config.toml
d_model = 384
n_experts = 80
activation = "gelu"
routed_scale = 0.816
balance_loss = 0.012
init_std_router = 0.0131
init_std_up = 0.0255
init_std_down = 0.0
optimizer = "cautious_adamw"
beta2 = 0.99
steps = 5040
dataset = "wikipedia_en"
Below are experts of layer 8 (counted from 0) of a mixture-of-experts language model. Rows are named router (the router's row for the expert), up (a neuron's input weights, with its number) and show model dimensions 0-95. Each number is 500 + 50 x the weight over its row's rms, rounded and kept within 0 to 999. Numbers have three digits each.
After each expert's rows: "mostly gets" lists some tokens that are sent to it at least half of the time. This comes from a sample of Wikipedia text that the model never trained on.

# expert 24
router:525403548517430421495440510533488455511540495445556464500490427458600554557446510577547440532491552473426523581483425557494462584570563482450522441518553517495502493369454435533471460519534474541524488527452474474538471564470449511536499467497523566517587511437617490372462478477555494449
up0:646552518443525475528511572514478458476492502547521454519531455444445552579562529482450403506447469540476537533511481518521529471496449479583439471489560444435476494470508427453547472527489504606582454501457530451551521570370469564404509462474553587443459499466475608482416436417522399483
mostly gets: " W", " Br", " Tr", " tr", "r", "__"

# expert 59
router:519552499451507423543477588543477432538549477425530528551530548514481518531446518519520490435560497435553588494469499544461519492488484496466475527528463573595482504507472600442394472441543476455544617508528435493497460512572457520544527436502532507492452486425546510552482565436503440562
up0:579526487465474470537431552562549476445456583556404446578477492482517522514437466537441417446506502500521524584555478485474498374542453499564477466438549476466558538548459497488543520589515499532553449540552535454538454474433526485482493499450503525427379453500501582423445483400535423462
mostly gets: " qu", " cl", " inv", " Qu", "- Kingdom: Animalia", "- Born: "

# expert 38
router:472538518446485538508526505556444456405505464537521373395415511532480512505472517431452579433454458381386564539453512436482474478590458525419515443523486501517523535517447585438600551497383435417464468569535458544484463613541629483500509432576502460449365500475504410559505561587586474488
up0:552570453425480454509490535555517550376462442523472461511536445463502509492488505484451472543496627559479479523482499450447540372466427558617451492514475504486534579543456462495546564573438469533568435538489479448553522510446545565412473442516486506467344493481527576453422487462519404456
mostly gets: " South", " North", " north", " East", " south", " West"

# expert 47
router:509537468436510477432421489569461488456567466510525507383471415404511508471460483537515576473446534527421434426460490516499554624533518471565522507591401610583484534628495505476421489510470475497434502535488439531516468517560413513476466511528514549484532470454536597577388487521550483537
up0:595507489493538515543490569553568577437503546521510500471468557373550493556483521477488466506509451569501395528569561495479493467508487549553424408516521448499451480528465523443449493541480488524503428616522571399596493475498424610505448456491519552485433498500466580503418460506532332485
mostly gets: " Sch", " Ol", "ä", " Mont", " Jean", "é"

# expert 52
router:494522513435471495458468596514485469520524491481429507490404531416541569575495482473504467434485489509437611487428400580460549389522549469517491475497443460604546579402582592509481512520545460499548526587429540439504508546548535475554480424516573443488513473443476476585525574580542509521
up0:651531513484480413592408526544472561466525487455423485531476468494499528567412472438441410427513477494493461458579545484502544468532449534521363482471542449366558471474544497435501503559488492528615463532458512518549493528419461537489487515603533544476457499507472552472507468532524492442
mostly gets: " would", "% |", " people", "\" |", " will", "%"

# expert 22
router:501510533425390469546474538565467462515666507473467550514501462487450460534462475495525508438479466550478544516551462499519572449562531442432526504430535457598497491519562474445449424537533437569475553524473460502562396529536460508613477507510566532546455483433527506428494555510491428496
up0:577587463475507497600464587559495480479495542443465445578536533465463553529487507474458466497507494556534426467514454478447458463500451520536493385468545470447512509496542425462482506610532535549603449480474484498608537539422460573436467471502528558460478509484496569441420479450531452394
mostly gets: "75", "70", "56", "47", "40", " defeated"

# expert 55
router:492503580494496488481485491566568484504463513483543539498423417562484490515502524492481569483398507498517490567475567536494486433545510482476476478491493504493555529523467538567496501497469410449509545649555479529398393553536455488469483620466539463528450506409524597519511461500603480511
up0:574545478497474428491501472559499580433440428467452467542569508427444515508566443496433480457519454468492369535464533439484561432471439476552469559500526450468539538512564433505503581597482546505552480524418497490539537584374451513397421529496536507399456434465528601475453558502529469505
mostly gets: " He was", ", he was", " became a", " at the ", " won the", " became"

# expert 29
router:529432472466373520485529563565467490523607482478514397508478555479508502517490555518517398418395537585413551527483562561416505414588523495502530468472326472489516652498570461464485449522522438525558492524528570507494522518577522491545495491529600384530537491450483465576427533529558420423
up0:565512514432454484589548545546528513495492504469487446486516454503520548507518553395436385496450533497470451454535487484392506415490410571504500429488479434472564539474528406478514538521526470538495442502467489491572510547445514577400471533522506507391428528488538516472491521446525438508
mostly gets: " announced", "°E", ", which", "°W", "ed that", " stated"

# expert 75
router:395498456418372503424494531589461444540539533492456530496504473549505542401541499480502597443464514515486592476432513591594460504546534544512496590452489510577568548530540459633505595486509494464475494515490501501489497575462506523543551515482598494520506472456508483515492508481564466525
up0:601477524461470458515522589571487476494441562467479425563536490490537624553509442447479468468552480544486424467495548519441549503540373510549498456462546470411482539507539442466523527538479533498535466574469542447558537510448453611410408519487459516440532487467444603502465492466512433495
mostly gets: "za", "ka", "ola", "ica", "ona", "ini"

# expert 64
router:450499494554546421508491579589585386428568504434530533461449406417476564437545515456528536498441531503429513523509506493482476425448547556507467589450491532527587525470456494427484568617546458455537484502542510486393511526504555444457482431494516510504508493435484468501571591434563431535
up0:630618489526435455504514586576542510443486525506497395533466445435526581505528404507449462419458503499440405494488528509484460477466385507523481499493587438456500521488483410444463518505467553539575470492539551537565539510419490531503384559521481504473442535473490538467486521417528505471
mostly gets: "intendo", " | Free", "u |", "a |", " Town", " Records"

# expert 70
router:493505520476508489571484439568547547480561452565531505493444513486470585477479427523566388510373478497424474539499498515478468537640498568521493394519523461530489475481465403542521487487516475508500499391483532499556464522581500520509447523489521468462518482422530567414435445469589533400
up0:507545461473471434531473596548544552412503513520423439567471474426491518529518480533440430479497521515480423546447533497453554518554460535609449481476465533435533541423473466468501527530480487632650494494504512479540488580466506619421541497460507545453508526464523579514469494463568393458
mostly gets: "| ", "- R", "|  |", "- B", "- D", "- "

# expert 14
router:585463531419493376569517578532561449478474467524500544393492426559502399468528523495605561472479520459560502601539513531451498481543524567602438506413542475501582503542529463458550446438495370464557529468510541522468527450544487454531414492546448496497466462479407534486487483438560405490
up0:530517475437545483543582577583483535445444517459484392525465538504507580527495451481394444516482500506539456513484562463455483439583408599598455428492504411455543547476485526374533523526495498581539485541490482531569463470506473528484436523565483431468429496477535522601440436401545499535
mostly gets: " as a", ", a", " a", " is a", " of a", " in a"

# expert 8
router:537498563448408439557514597486527514529517402528506541433407457523522535517493547475536444481440444540501554460558482528423499378470506494492540510591471543523616473476481523406487434480518441484430588470557507465457410544460534434484537513487476471445419406445474569504528519394511445442
up0:584569480474472365560506532587495523475461476457496451596483444456515516522463534481465424440522483583592466474441475538460515405510529540546448481518505493418496524465493482470533545565497467527526432497430541504535510490401531531404445509511451567438461413458488557411481461514516421454
mostly gets: "==", " \"", " '", " | \"", "====", " =="

# expert 66
router:399519516537459449462522515653521459479571480539483518498407451535457550454499445529564537443461484413515460468541610532517468422541527557514419565434540532495633547466463573447441563514463451418452482569508505516456445578521509457508466475476504560453458531380495504534565477513648413489
up0:570435532474478489541504582609582477450499509499556450513493455500478537504484506549443478505446419529476449484557499411518453439512436531503473470536505427427503526495515522439487553562452582546462454479553580526537476501451484583463489467414487548516484499446490628552442484450540447500
mostly gets: " Council", " Navy", " Cup", " Society", " Arts", " Entertainment"

# expert 60
router:552434508472466470481492479566478519535571466497564451441399435535552551464453470500554483496466522522476508499456498523505423528642549511504409440475512448476501557518456400459508442549422440465481505461417495464577477498516428448571489505518446553485507448425545520412487414529526463463
up0:598567512528535497574543570587472472450508521537567413545482393470463513584549468461456466513466471502481442482442512514470444445465447444591389484422506437427473509496517477383540511489512463558658467486470483452565551552438435545481545507496512583440497516470517539449439437471549462444
mostly gets: " called", " known as", "|  | Republican", "|  | Democratic", " known as the", "|  |"

# expert 3
router:435533468523426424499493562522526414579543471519455519473415475518510470550562518507595496486444437451505462470515520562440419438530501585445474463574460510539552529444459499459528475598440452447382568547442584494469527584536610498502439513471539461482425468405449430549538399446543416563
up0:640524500455528441530538537640528541445477455514435485495484480429454519529534421440448461429543470501500442565524470518501499453473448470604412464521509472425495452472545486475533541576440510468426490485441519489565505534464582470510392469559463516482493489439482557418455478478542435495
mostly gets: " fl", " d", " and d", " bl", " t", " wat"

# expert 72
router:481523459454478410508556560590569508490546402473542404426333425484523531440481558523545480499407529462448573486460539524530507528588543562545457485517595609543570476351479482424543487525574527516592452505512509503468508591534508437505492531466487479477464506432448522538577486433511502492
up0:567466530492542484488526534607486480479486528467433436554505454435559497498433590515459498481529511573505450494478500505479500492513444492569392446478543445373468460399488451425518551502484484545529466562510507480564550568476473522425447506505504531506389495478456500512439476398530427424
mostly gets: " Army", " war", " British", " military", " Spanish", " Navy"

# expert 5
router:486482555484494543503519495549510463473525412524502632510424491541509550390443411423433525390468476534500567485501505466487437545461537535440435419466434473521561549554560488489475523579496569540505417501422564511538542492388507493548431507530451555506468530505607532477489562467613483448
up0:538541593498512455516556522532547566460477490509483450574444561472471526535532514470497493474508458567443411539534561500445479437525389563530478476441480523460477440525493512502458527582521479572549442490511555424518594516407542569409429500524485517376430508498516601439456509456590356453
mostly gets: "John", " Andy", "anth", " US ", "ø", "mathbf{"

# expert 56
router:457533562382524520544543476513572495541476398459564438374455503472475527513498561571491550478470462527475530565468531527510567522521583577607444501452497548632567586519518521504527529565500440561498451451446557461515411604541440536484496405506490517455379576334529615440470556504523406502
up0:585544532526506451573540524553498539439466456508474462487584486485401524543526440520516469403577480513514391501507507569541551450475382507556446416401591451430534464467548455499501471531558506546458485562420502457530491525448468546463405481536468498457476468443488541473439449460514424529
mostly gets: " to", " and", " for", " to the", " from", " for the"

# expert 54
router:393558528417521504559499489522452478436556423441502410335438493472452506517464518489509568484448433375417570501463479553465533462605516561529463480523488560587596546477538534501542485563470464469421486551451537518509470620509535508459483442508536481483434562422458462503507531530527467470
up0:580515521516478459579539538566477530513481477493501432524486459506467495565448434505462509502511476505486391543464496587531531460496394547478474434378524456485534512486551421541549499545505589538458478585379529452582501535395512508474363497542507477500418517484497564458431488422517482466
mostly gets: " to", " at", " from", " in", " on", "ed in"

# expert 74
router:531535522474479397505469571496505497578593489555448448487432515463478470527517563568528557524454509495396637454520402541484517498548491548406477515496488556572530573572503575531440481454439294522469566596526467512466405485618548501478524478446591463466497515447509458572499472463553427566
up0:552517484402446360624528531559492496485568495475441449497491504489487524597455459510481480537451475539444469434443422578493477453506387472488486449505527456508575489537492427475514540554455507543458549633491532524559570557448468558478443504483493509525435506491476538476443384375478407502
mostly gets: "a,", "o,", "ia,", "er,", "is,", "i,"

# expert 26
router:440442535486490509504582602556458470552545452439499432522459500489481523401493477520472488453501489440423588491487539521519531491509511537589463471447458568619509492524559510506470566504528405541518555494549517500503418594552494467585430508435521483624502498437580541509453504537505498489
up0:597589494475475485505502542549500563477441494508471421585510429487485553553479513550465396463449533545572434527492508461432463488540417518604448502512537551447535517527530455508575526563563463552637433525453509414549499567548464555469431551484480492486439516503493579481422419444512470485
mostly gets: " early", "- Born:", " married", "On ", "- Born: ", "22"

# expert 6
router:469512593437494522477461478540447515550526481446478465403463430495442554516510451549517507443483464509531483448489424652527539488542503527468544527510502521623599607518539469509574494452416458466478508559463560553468512559517418535379451461442464460488506544381456608464502479539510467470
up0:541604482554479446600599512552496576490488489471443457519553493414489548558469426525463406444535510526482402518525494575477495433474419478576513489465551444430474512502547370481509426612496524483498450573409556450544521527430495547431384518540471431434520523531513587459446439407517439407
mostly gets: " at", ":", " of", " in", " of the", " de"

# expert 43
router:546574586502544461590520515539523497522543473464534533533421464520437553476500554410453509476438507505566518503449600431523457542583502580579399487486574551486534565603348504407541421486476406452551545549529498570448499447543487514483472553473433403480475495448446536546497507420524393457
up0:576560548489465471498524551584475585403443462522532451592503510502519503539545487417459473446503471534536479550512566458548514447489427510572449471486536465456551513468505442463544488561554494495546457549397503545514499502480525528451472501513514503445408418488453548518435471483500475541
mostly gets: " was", " is", " is a", " were", " as a", " are"

# expert 30
router:474377523466459471547536446558504520601501507552459501493366474541539541560533453479551553509412443516423449528493524577531401461615459464475490487474535527497608534479417592476432467469442537472458587621428489554497511505467551486576501513546542414504460522447466474507495429514568455456
up0:649534498470437458555445527540508569495485470448484487486497516474475570580415437509383423486474473520508421444548444552428469490527398497604458421531560433457553532536498503483507511548542500504584514538459523474542556472434463536434494455546581500449355512472521566447462415443491427483
mostly gets: " played", " found", " began", " released", " used", " made"

# expert 40
router:468505614496553492467588533559504528514542477538498480393454404523480538503436468543533449463466481503496513512578564502573512575587446505490416521513543546555568510490556464448538539470416484467525540472545513400502437602569471493457546458483470439452457470444417526504510468417523534469
up0:601537540509541453542533533515457493435585539500466479542486449437443552568522424506414425455531528494539410524521562516528532420555434474599409504478536512402540461511515457437562558544481490580530484549506491482490543576434464530477453436511472564400386478505544574467443429506526373462
mostly gets: " re", " Pre", " inter", "|", " un", " pre"

# expert 58
router:479540522489488570560445525595463439532516545395433463490496406422483452508488506517538524441500445561408529498463411511542538567579561543445531545480524484654495554481449489520398468466448491489473502572574517496487450478532514431450502476494490447470515551503522490501428475574532511381
up0:505501465455469485542473511573497582456509566474460428503515471465532554546461418541481422506546518535494469503426471539467545447517414517565438399538494477518607543478520491451537495536362496532494495654455559549543523474454555576393427537514502524477450459515504605529422458453510362526
mostly gets: " J.", " A.", " C.", " M.", " S.", "L |"

# expert 53
router:531487516438571416569510500553486503490444452505458501509376429567503515500520502430490596514437466394545511471456479564500429515569431463455501457524544490520592480485456533579494537420362470477431560613489446491459439502511499494471465513498515393508361451466512510471499431527569474492
up0:633537508486459425634498523590470543477487466419507479601520493438473566507463515512431475479487422482473476555452451474425501495493388539600428500477510437473516518536527469482510539600476435540574498559442537518507514418479484518435468572504516466420414423546524548433473481496534462495
mostly gets: " three", " many", " several", " four", " two", " five"